Experts of a small language model.
Size: 14 layers, vocabulary 8192, 12.4M parameters.
Experts: 32 SwiGLU neurons an expert, 4 picks a token, a softmax router.
Below are experts of layer 7 (counted from 0) of a mixture-of-experts language model. Rows are named router (the router's row for the expert), gate (a neuron's input weights, with its number), up (a neuron's input weights, with its number) and show model dimensions 0-127. Each number is 128 + 32 x the weight over its row's rms, rounded and kept within 0 to 255. Numbers have three digits each.
Before each expert's rows: a language model's description of what the expert responds to. This comes from a sample of Wikipedia text that the model never trained on.

# expert 52
It responds to: Capitalized word beginnings. Early pieces of proper nouns and place names, e.g. B-ath, Ar-ch-aeological, Dr-aganja, M-iam-i, Church, Gib-son's, in geographic or historical text.
router:180139098113167104069154133080163122085106132114087085147093082144101120121093164123125135135124120143184106127146106134134074147084120053134160142119110129110138145099146162116102129190093120106115143128117115126152109125110225163109115113122119105190090132150117057089074137051158072176154102114142150157116099142067135101094107172140114040068130099112183175149110143181153129110142
gate0:132111129056212042149122156144112166146116087122128087138103156118132129190117055195101112091178092140161158139076119174169145168135108132154090149124153111099083104092134066085169135140127099088124151100126171082107158105113079132114141123141124128182099093149078087101129128126124072112115152090200182087181109094110107144099122157173117121153121101112107160158088142134141167116114
up0:108102137118102165076106132112100120134087136122105058137078184123171133153100164098092130148113150114114112096145169150095120120091129150074150144155178145120190104098114114096157119165111088123103112130153140167179108090113133124141174121111073139142107147119178091045114106154189030168185198107132094140176105139149108161058133084178137118107141105124175157082149132091160123130172
gate1:165093117145146112092174142112116096150134065130047154125121121105166135112086102084144140052092143125077124177131112145145148123062141081142161156117156151130131182171143105064166117150107102109085110121137195097160185108153099139117092148116151091230091130179147115117103127155166101121124124144128173138088153169084151107060152138083089140128167118096189140106130095112186126138139
up1:134152108160129134167145151171112099147201121072114153082079117209122106064109141110138057083141105075167072178126105171184109149116111136132075107120163132175098123119115139138135083141122115131091126144120121159151138164073155120124126169123121127177121113125185105157111127137178101107113117140142152126202163161166177131159105159196089138100131068139078077136107097109084089077163
gate2:134166152171134114102133146155155094137150157121161141119106155136094140139093147103101105109139125163114117144141119057114109158064141143188168112068148081164112108154119146106146130126060234107190121198132111130127163124122100141178183148190151115138118191119149091145153155144133066125110081124108090150080113089058103097065093129178104106104148155097138139142075117068133096102141
up2:117142157097157113096188064110142101106105076087136154171164125070124169114170160170181117055144115141126136140061117087186124057174112138097151070100170111108124084147119096176166129148117122182120108115076112107106134174142123095186150133092151117112122123091141113154124171131169117122164113135163176166114142159199106174154182104100097158160079182131102110123138134098143126103172

# expert 43
It responds to: Nationality and institution words. Capitalized adjectives and name words in bios and tables, like "is an American", National, Royal, British, plus pipe cells before titles.
router:119188125059178077122166099084130092070106121123117169146088137042108093093144157076154110154137136183151099076160093178082116088132116105154103139116127143116187148138042132126129176135102117162119111103106117112136133149153121064080110072127124139111141097134168126130071124132109152075144122084101176148071123121150120085125174143187150162088174105114093124131143183164106108163111
gate1:105087158122120157138112157136131195169135154204160120143104123085126140111131145145143118149145045128123077090112084052136079112157090084087085091132071157148139160080100147073154047163124116124115162086098138091166170138162138103099179135089111167203107138106099133155152148164094155125124112082116150123111113151090108136079149150122153107124113125110133124058095110149212117102133
up1:157170112219107161101101138147131116146089143112167198169142179126134173122113150135135102162126090096104186106089132122150098158117138155142153122166100123083147104145123068200157125144097153103116101192153133124129134190105170138200069131098077117094145092125118162115122166133165139154128100207108060149164133130165148139123185092107098138111111146203119072090149145134132172149150
gate2:109094111112136130152160130098107139114111125123070148080069199130164148090175122129135173111101117097178109161080165161125160102149084162124151116120167084094145123178128040098136166140129139112115059109180176149102148124166042113126217110140123178127140154141140137168082157158094109176123099072121174087134160117090157132123079130135117124073078136139176118173141113131134116155148
up2:185144154144126180150148151115085127094139097133135110055147138166174167158070086140124132167141089208131155163140130109111117113148079183128119076148108144125124116139112094146120085087162157124129177146122145072134097000202156067118156146162144130172134166126151184151106115118092138137125187108155123133141135132171124111126098186121142086130125151152114151111159101126125107206133
gate3:159123152141114172076137124116102138070134117114123089196091136164124155165099111165113084130121138078159105125169166119120144141118090164148091140132145158105119146178147150091152109131161106139117196137115125100137134100152084209133122136128039121154158092176122127077147125105095107143208134140118077106141162121112141153100164112191185165089169071115174058135148043132104109088154
up3:086147092142166161083121136112147144093109088095156181132065133145102109084152186087137159120162177090113091094094084096132129107115131145115169165094154163141091120161113130137180099143067105123079130117096064104106130161139130167133181126122096133068103126137164109143076103213097145129166121170092055105076147144095105139152156164197133078093135152173149065131121091108123113110112

# expert 28
It responds to: Parentheses and table separators. Opening parentheses before dates or numbers and pipe cell separators in tables, e.g. op.24 (1936), Mayor (2020–2026), | 77 |.
router:127144157129123137167086172157143124117130084119136171131132133060159162112136173101111130148148143157136113176089161122107032103108134137182061111127114134144055135086096144083124149154111089148075167157093102115179133102105118196073143128185163070102071105143149099104121120119086146161071111185117131185179111155142137119184191074159137098147115155104147149148117157120120140144174
gate1:035129154153160125064123143154100178132150141134115071142116144101103185106129160148117139123144125153163136172147112187158162152097153122139102089166120113103092101123099135128108114165097113132126116146088123073133064083116137149177113042161081070097092157112145110122103049204153127189129136159111084105108108083095119172085155123174140093105125159077106080117116101121090119174128
up1:142134078100144153110145138105127114184138153064164111069197206124101093143101062178093161118138112127090117134065145144111087163163123138122195181141102091132116153098151106200116136181150094125172127124122147119143135103139148128083102053192091159137087144109158116090128120152128125127089149116089118184112190165161123148133158123156118103173148184092128081095148174138100127160096
gate2:097177129075134143079157138162084153129199116066180202119094193107138177131128152162141174093106132106126103132113105169152166121173158128123141075087118121116147142176115072128085127127156130122102115121066088153143150129154176109161135135124155172123118122155095101093169162087150132120074177132113138103111129072125111120076093160152073134151145125115148087117178081108154238111135
up2:101130157148119134074132081119114107147079072175179137142177088139125104093131098159081079149122070087165110089093121098104075193051091132140134114119150069153185151117152135110183140118169142153108127126139169055117118157138119135084109090131144088133151099071127158094152156133043127140096166098168097123076167151169076111126097104090098148134153102112111122196117157105141134144154
gate3:150133115173115091126136088064137164126103069120192121181123093114146074093065118153148136156164148116137135148186116084146175150115125125139146138137112123113075106119133124160203112159128129123156080109163142143128098104139158156180123167147091119132100089025127114111161212137139105099160117122051128193103170136133062129207109073125107122105143139167120103152124101118111104105166
up3:093065108128148140162129073110140182117074170144153095116117101076090174151184155109125131076147064141108115103125137109113078106137112113114111129078129144167100095088072155151127139141090208103105131108119106162089115110088143101079141091177196102141111133154141190101111119117061126150116164135133105202204156102130108139128141139114159096184139153094142194153122140138064126130084